Experts of a small language model: 16 experts in each of 5 layers, 160 SwiGLU neurons an expert.
Below are experts of layer 2 (counted from 0) of a mixture-of-experts language model. Rows are named router (the router's row for the expert), down (a neuron's output weights, with its number) and show model dimensions 0-159. Each number is 128 + 24 x the weight over its row's rms, rounded and kept within 0 to 255.
Before each expert's rows: a language model's description of what the expert responds to; "comes before" lists some tokens at least twice as common just after its tokens as in all text. This comes from a sample of Wikipedia text that the model never trained on. Tokens count by the router's weight.

# expert 15
It responds to: Word-final suffixes. Closing suffixes and second words of compound names, such as Turk'ic', Refuge'e', New 'Zealand', Baseball 'League', slide 'guitar'.
comes before: ",", " (", "\n", " and", ".\n\n", "\n\n"
router [ 70 152 181 114  81  88 154 136 177 109 135 100 114 135 106 130  75  93  97  90 132 126  55 109 126 124 117 112 144 151 141 119 111 147 104 153 101 131 125 132 129 105 128 131 160  99 119  85 136 131 137 150  83 176 121 122 129 120 150 149 139  73 114 133 129 131 148 120 123 139 150 137 103 146 142  82 169  86 118 141 188 107  97 127 129 114 124 165 142 146 152 115 123  77  93  86 139  99 110 141 152 132 132 164 172 130 118 104 129 120 144 118 115 141 134 128  97 122 125 131 114 102 172 110 138 142  99 134  98 153 107 139 112 132 101 133 153 142 108 138 135 111  99 113 131 112 142 125 121 120 159 137 133 137 173 123 112 103  94  95]
down0 [122 131 170 149  95 155 180 123 141  78 119 153 122 125 101 141 112 144 119 119 112 169  82 130 103 118 168 141 154 124 140  86  97 132 118 150 111 162 158 168 121 145 147 110 116  84 150 108 108 108 164 110 119 144 145 184 150 144 196 133 149 112 135 107 110 154 119 161 115 124 112 119 135 131  90 134 150 122 142 111 131 152 120 136 146  77 134 158 138  86 174 152 100 127 123 106 143 131  92 152 126 106 141 121 133 133 160 124 130 134 115 104 140 164 101 151 141  85 147 145 107 110 106 135 123 144 106 111 113 143 131 149 150 115 172 154 144  78 146 102 170 107 109 158 110 157 110  96 107 147 144 111 146 156 182 149 138 115  96 126]
down1 [124 138 150  96 119 145 131 106 100 160 129 125 148 119 152 147 123 141 107 133 111  73 142 142 118 122  93 135 131 121 113  88 135 144 106  90 160 124  98 111  99 133 131 125 130 142 185 106  84 148 126 128 128 148 141  89 136 116 125 143 133 143 171 105 121 115 135 179 150 136 118 160 137  93 158 105  85 168 123 132 122 109 138 110 142 140 117 144 131 124 160 103 113 171 144 128 120 153 129 149  91 142 102 149 110  93  89 123 152  85 133 122 105 125 133 137 104 102 153 102 158 113 110 147 116 122 133 132 136 117 140  87 139 118  91 128 125 168  78 173 158 120 137  77  99 103 124 152  58 127 160 132 139  77  80 140 108 108 187 125]
down2 [148 132  94 133 137 137 108 134  90 125 151 139 153 122 158 125 127 125 113  93 148 136 144  87 141 143 127 140 144 118 150 171 151 154 144 147 123 140 103 145 127 127 110 125  93 133 118 128 137 150  82 137 103 164 143 123 130 140 136 112 112 169 122 139 169 123 131 144 122 149 140 154 133 117  91  89 115  93 107 165 135 120 148  81 147 169 139 154 116 137 116 150 121 133 134 191 142 179 153  68 155 126 113 145 103 102  89 181 145 153 147 130 117 171  99 123 141 160 127 140 116 124 140 158 152  84  72 180 155 119 141 190 124 124 117 116 133 126 125 123 146 101  71 137 129 102 154 133 113 112 151 144 169  93 144 145 127  81 121 106]
down3 [125  71 166 144 153 148 149 149 135 114  74 135 103  98 147 126  89 121 169 107 113 123 110 116 134 108 100 136 155 149 144 123  87 152 126 133 115 111 125 105 138 126 148 143 146 141  95  95 145 111 102  87 117 120 145 100  88 104 134 172 170 119 130 132  98 114 113 183 136 129  79 130 132 113 110 138 107 144 124 120 115 116 135  96 149 174 141 200 149 153 156 136 137 135 104 168 112 129 132 163 164 146 144 110  92 111 150  95 130  87 120 117  70 157 117 169 113  92 126 104 107 111 124 151 137 129 119 129 157 178 121 150 103 131  87 137 104 117 121 130 164 114  82 115 137 119 102 126 110 156 105 129 143 120 109  97 110 119 160 119]
down4 [110 152  95 101 119  91 162 144 157 114 120 150 125  99 145 100 126 177 151 137 100 136 105 122 150 116  76 160 138 105 119 152 112 132 142 116 125 112 123  84 127 113  90 118 114 152 124 114 147 128  77 125 153 176 103 126 128 147 131 172 125 148 104  86 156 113 150 124 108 103 134 101 108 142 106 133 122 127 161 143 157 162  88 144 135 131 165 127 102 123 137 111 100 114 102  99 134 115 141 167 111 159 157 108 110 126  89 130 125 135 104 125 117  98 123 123 121 134 142 179 158 143 115 156  99 125 144 114 101 139 168 115 139 122 105 109 136  89 115  92 150 141  78 153 123  99 106 119 130 124 130  86 167 128 130 180 101  49 171 144]
down5 [143 114 102 115 135  76 169 133 111 144 136 145 134 121 116 136  86 107 140 160 128 139 161 103 102 137 153 126 152 131 115 110  99 138  89 157 120 109 148 134 119 134  44 134 121 104 147 148 140 163 116 126 111 123 149  70 120  89 122 134 110 129  92 105 167 150 156 112 137 103 128 152 131 146 153 103 112 146 136 139 124 110 116  92 145 151 138 112 148 133 172 102 129 108 100 127 121 172 143 152 136 139 179  89 141 126 174 163 150 136 143 136 180 130  93 105 125 108 129 151 185 184 107 120 134 123 146 146 137 165 108 179 116 130 131  93 109 157 135 119 122 133 130 150 138 128 171  97 161 122 122 109 121 176  91 131 126 111 128 162]

# expert 4
It responds to: Prepositions. Prepositions such as of, in, to, for, by, from, with, and colons, e.g. "population of", "died in 1929", "extended to".
comes before: " the", " a", " his", " be", " an", " their"
router [ 97 148 115 156 100 132 148 165 139 114 141 103 145 113 109 110 117  77 109 127 124 101 109 134 165 118 109  85  83 127 158  86  91 151 121 170  89 146 123 147 122 141 140 118 143  73 134  71 150 139  90 174 118 149 127  42 165  97 143 138 132 138 165 126 157 119 151 123 134 145 124 139 106 142 141 123 112 109  93 149 111 136 103 134 137 142 168 153 122 141 121 143  81 141 105 116 126  87 148 128 157 134 135 153 144  72 108 130 130 142 127  62 128 129 112 113  92 119 114 135  70 141 125 134 139 121 125 122 145 166 137 133 123 136 133 156 123 170 155 122 139 133 143 100  95 121 167 139 130 119 158 149 123 175 145 127 130 120 137 120]
down0 [121 151 101 133 111 139  88 102  67 120 172 159  90  88 112 158 126 128 119  91 140 135 107 145 105 146 105 116 143 129 142 203 127  89 152 162 111 129 142 124 138  71 113 147 136  78 125 140 123 156 126 106 113 169 144  97 134 109 173 140 157 160 152 102 141 133 133 128 147 147 147 112 100 166 150 129 161 105 139 164 143  82 135  93 142 140 111 145  94 137 160 121 121 106 166 141 103 132 121 107 119 123 115 136  82 129 124 148  91 147 103 144 119 154 107 115 150 144 162 161 164 112 100 146 121 150 142 120 155 125 108 121 132 114 123 144 114  99 112 128 164  88  91  92 120 127 119 173 124 124 158 112 148 136 147 115  88 132  89 114]
down1 [ 83 130 118 151 109 151 122  94  94 124 145 148 122 112 118 131 148 131 186 162 126 131 117 184 114 159 116 168 131 180 155 106 150  77 133 118 133 147 131 102 145 146  82 121 140 138 154 128 139 137 103 106 105 178 155 118 182 132 137 115 112 110 115 117 153 108 126 142  69 130 100  93 150 128 126 114 113 115 144 128 102 133 122 133 115 140 161 119 168  90 102 118  89 147 114 135 105 129 139 117 129 151 153 155 129 119 130 132 174 108 139 114 167 160  95  79 160 110 121  89 159 113 178 125 109 113 141 116 121 124 117  74 121  86 142 146 123 116  91 136 100 114 101 184 157 144 108 138 100 158 135  90 138 126 118 124 132 120 130 154]
down2 [163 102 126 135 103 154 103 144 152 108  97  90 130 123 140 106 128 124 134 111 146  86 124 165  93 102 107 137 118  79 171  90 122 142 133  96  85 151 128  87 115 141 120 113 105 137 122 102 140 133 107 124 151  80 128 113 137 126 147 126 126 149 134 133 142 116  79 108 139 129 125 132 120 137 115 156 122 122 113 145 125 130 100 129 136 149  75 167 114 136  75 125 130 149 119 116 140 120 156 105 103 126 100  81  95 164  88 136 142 119 122 114 102 110 149 127 158 137 170 144 112 107 128 126 120 105 133 133 112 178 143 139 152 166 156 136  93 136  96 113 105  82  99 176 102 102  55  91 103 123 157 101 174 150 111 120 113 147 169 116]
down3 [127 150 146 177 161  89 128  93  95 125 115 140 107 132 119 151 141 102  64 150 125 126 117 102 118 100 128 142 110 143 136  75 105 151 110 143 124 165 153 139 118 122 147 139 143  83 147 115 141 104 123 167  65 145 147 135 106 161 149 175 113 107 140 157 117 148 129 149 110 103 133 152 175  93 137 172 184  81 131 175 145 127 120 108 102 115 145 140 151 117 122 113 128 120  87 149 147 134 149 146 120 100 157 152 164 112 126 122 155 164 140 158 135 114 104 136 128 145  93 107 126 145 149 143 134 123 150 192 109 150 101 133 136 133 121  91 112 147 127 146 133  91 125  82 153 114 138 116 120 100 103 154 122 126 155  80 130 142 144 152]
down4 [115 133 120 102 143 134 133 132 160 133 139 140 135 134 172 153 107 135  95 141  97 121 117 147 151 128 104 136 132 146 131 144 164 143 144  87 124 139 109 118  96 125 148 135 104 103 123 118 119 127 148 121 141 133 110  86  89 127 161 143  99 195 116 139 139 133 110 121 112 116 144 128 148 115 138 108 109  75 152 143 102 120  87 172 138 157  75 122  95 153 116  74 103 167  99 126 158 132 126 108 144 156 150 109  90 148 174 150 167 148 135 132  90 109 159 102 196 124 121 133  91 163 119 134 113 122  89  74 155 106 140 110 149 121 164  95 117 131 105 141 123 163 152 162 118 128  91 102  97 136 142  96 114 130  90 139 137 167 139 110]
down5 [123  91 105 124 111 175 136 154 138 122 140 141 140  97 116 154 160 138 150 100 157 135 158 126 186 112 120 156 124 110  87 132 130  95  88 107 143 152 124  71 125 152 139 133 132  69 132 148 110 141 119 102 143 115 106 118 137 127 172 119 121 122 120 146 110 129 119 134 143 109 123  86 112 140 113 125 122 100 113 114 141 111 129 105  89  72 122  94 121 167 160 122 131 114 122 101 182 118 175  99 172 122 135 120  84 102  91 113 110  93 130 137 149 152 125 167 122 185 118  80 136 113 128 132 130 116 134 119 131 120 155 163 104 113 167  65 142 105 150 116  97 101 125 122 168 121 101 151 116 169 144 121  97 111 134 125 110 142 101 150]

# expert 9
It responds to: Nouns in fixed phrases. Content words inside set prepositional phrases and connectives, like in place of, just in time, at which point, because, due, part, end.
comes before: " of", ",", " to", " in", "ing", ".\n\n"
router [132 114 115 107 106  90 147 175 134 136 120  98 197 122 123  91 112 119 109 125 112 111 117  84 190 180 122 107  86 115 130 135 100 144 161 142 115 144 133 136 141 122  92 143 106 104 109 133 157 102 101 139 116 144 144 124 131 143 155 134 121 118 112 131 190 171 129  90 115 143 163 130 119 151 163 119 117 117 138 122 157 132 143 137 130 149 128 158 146 131 127  99 147 105  91 109 156 130 105  78 102  86 100 163 149  61 113 115 112 123 122 125 147 142  77 107 103  92 107 137 117 111 132  82 129  70 120 153 148 136 129 147 113 160 109 121 109  90 114 107 131 130 133 123 110  89 150 147 142 119 144 148 103 151 132 158 159 134  92 136]
down35 [ 90 145 120 116 140 158 148 156 126 132 113 127 126 115 145 100 104 106 112 102 113 107 127 155 128 128 125 107 139 116 112 140 166 132 121 145 119 177 100 109 139 134 159  91 116  98 134 102 107 120 142 141 108 147  84  94 111 118  96 162 115 139 154 130 139 129 143 143 115 157  82 150 117 159 114 119 140  94 158 153 101 161 129 116 146 130 126 131 129 121 161 139 107 168 161 128 144  79 126 118  97 143 139  99 114 118 109  98 101 192  90  80 157 106 102  78 117 102 148 100  80 102 145 166 135 110 132  88  84 127 150 131 139  66 131 174 151 135 169 137 150 128 137 153  95 165 106 114 143 161 105 112 140 126 146 121 106 142 166  96]
down36 [100  94 134 126 105 106 142 148 111 132 120  99 127 114 135 140 136 136 147 123 152  86 144 152 121 136 141 156 146  98 129 181 157 119 137 139 118 100 107 116 138 131 129 107 129 146 121 153 121 101 147 116 127  69 168 119 154  93  72 186 108 120 146 161 161 115 126 140 114 149 154  97 104  96 121 163  86 119 114 106 112 127 183 132 124 123 150 123 146 103 169 112 179 115  98 172 139 101 165  81 124 127 103  89 147 129 143 141 112 127 124 107 138 131 137 117 140 123 165 123 115 139 148 159 146 131 108 116 114 118 139 132 137  86 139 130 106 134 111  69 169 140  86 145 163 142 136 163  93 192 119 133 155 144 113  91 128 128 104  90]
down37 [149 126 137 177 120 107 172  88 139 101 118 155 120 149 108 153  82 131 139 144 124 106 166 131 136  93 147 140 119 103 148 125  78 110 134 119 119 135 116 151 113 118 121  99 154 164 115 147 157 109 131 103 126 105 133 123 142 116 121 123 160 112 141  92 126 153 122 108 142 163 146 143 132 148 173 152 147 123 133 139 140 100 131 186 174 149 114 130 118 159 126 112 158 143 115 138 125 134  86 145 129 127 154 127 103 121 145 133  64  49 124 185 159 160 135 119 119 135 131 119 131  99 120 169 150 156 141 182 156 124 129 133 139 106 137  87 143 162 126 101 152 120 131 143 141 138 102 163 148 115 205 119 134 138 175 160 120 118 137 132]
down38 [111 113 160 104 127 128 106 156 121 115 155 124 120 117 141  76 127 131 116 132 141 125 118 152 115 114 134 111 144 109 140 122  98 139 149 119 162 151 125 112 152 156 115  84 122 179 121 162 132 132 141 126 135 157 120 178 118  99 126 160 143  83 130 113 143 150 110 161 147 154 110 105  84 135 105 153 137 142 117  87 134 164 110 127 129 130 103 104 132  92 109 186  75 130 139 166  97 126 141  88 111 113 174 114 142  72 144 126 138 147 112 158 172 121 109  77 133 174 128 145  33 121 147 126 172 158 128 115 105 132 119 105 120 128 154 134 145 125 140 130 108 115 148 127  90 140  90 124 116  97 126 143 172 140 131 141 110 131 126  96]
down39 [146  93 132 135 114 104 117 122 121 131 107  81 152 135 130 143 148 174 151 165  98 146 125 114 129 104 124 100 163 129 143 112 128 122 146 153 125 135 103  75 129 155 111  89 111 146 116  89 105 103 118 127 159 151 169 122 182 149 160 141 101 110 119 105 132 181 124 137 170 141 139 101 128 111 116 112 142 114 131 148 140 141 114 175 145 105  76 172 138 102 141 153 134 140 146 140 103 177 160 103 167  83 126 129 137 115 125 140 129 114 186 125 136  97 147 157 104  81 102 115 126 141 153 116 123 128 118 116 145 167 113 103 161 122 107 133 140  94 151  84 116 144 121 126 142 115 143 114 121  94 133 164 154 100 171 112 183  83 117 129]
down40 [169  75 130 125  90  78 146 146 156 136 153 150 151 186 127 161 110 133 115 124 150 137  89 111 153 121  83 118 148 130  93 166 115 120 122 103 132 146 131  88 117 136 126 141 129 126  97 128 154 167 123 110 141 126 136 151 114 130  82 160 124 127 117 167 126  99 105 106 110 167 156  89 127 130 165 136 121 120 102 123 111 131 172 140  93  96 145 164 140  62  93 102 121  98 128 122 116 112 148 132 182 160 114 126 131  99 168 105 108 145 119 103 197 114 145 120 125 109 113 138 159 125 139 146 143 104 129 142 128  98 130 126 103 128 132  91 106 153 101 106 123  99 170 144 121  78 143 125 121 124 118 149 148  93 169 124 144 134 131 146]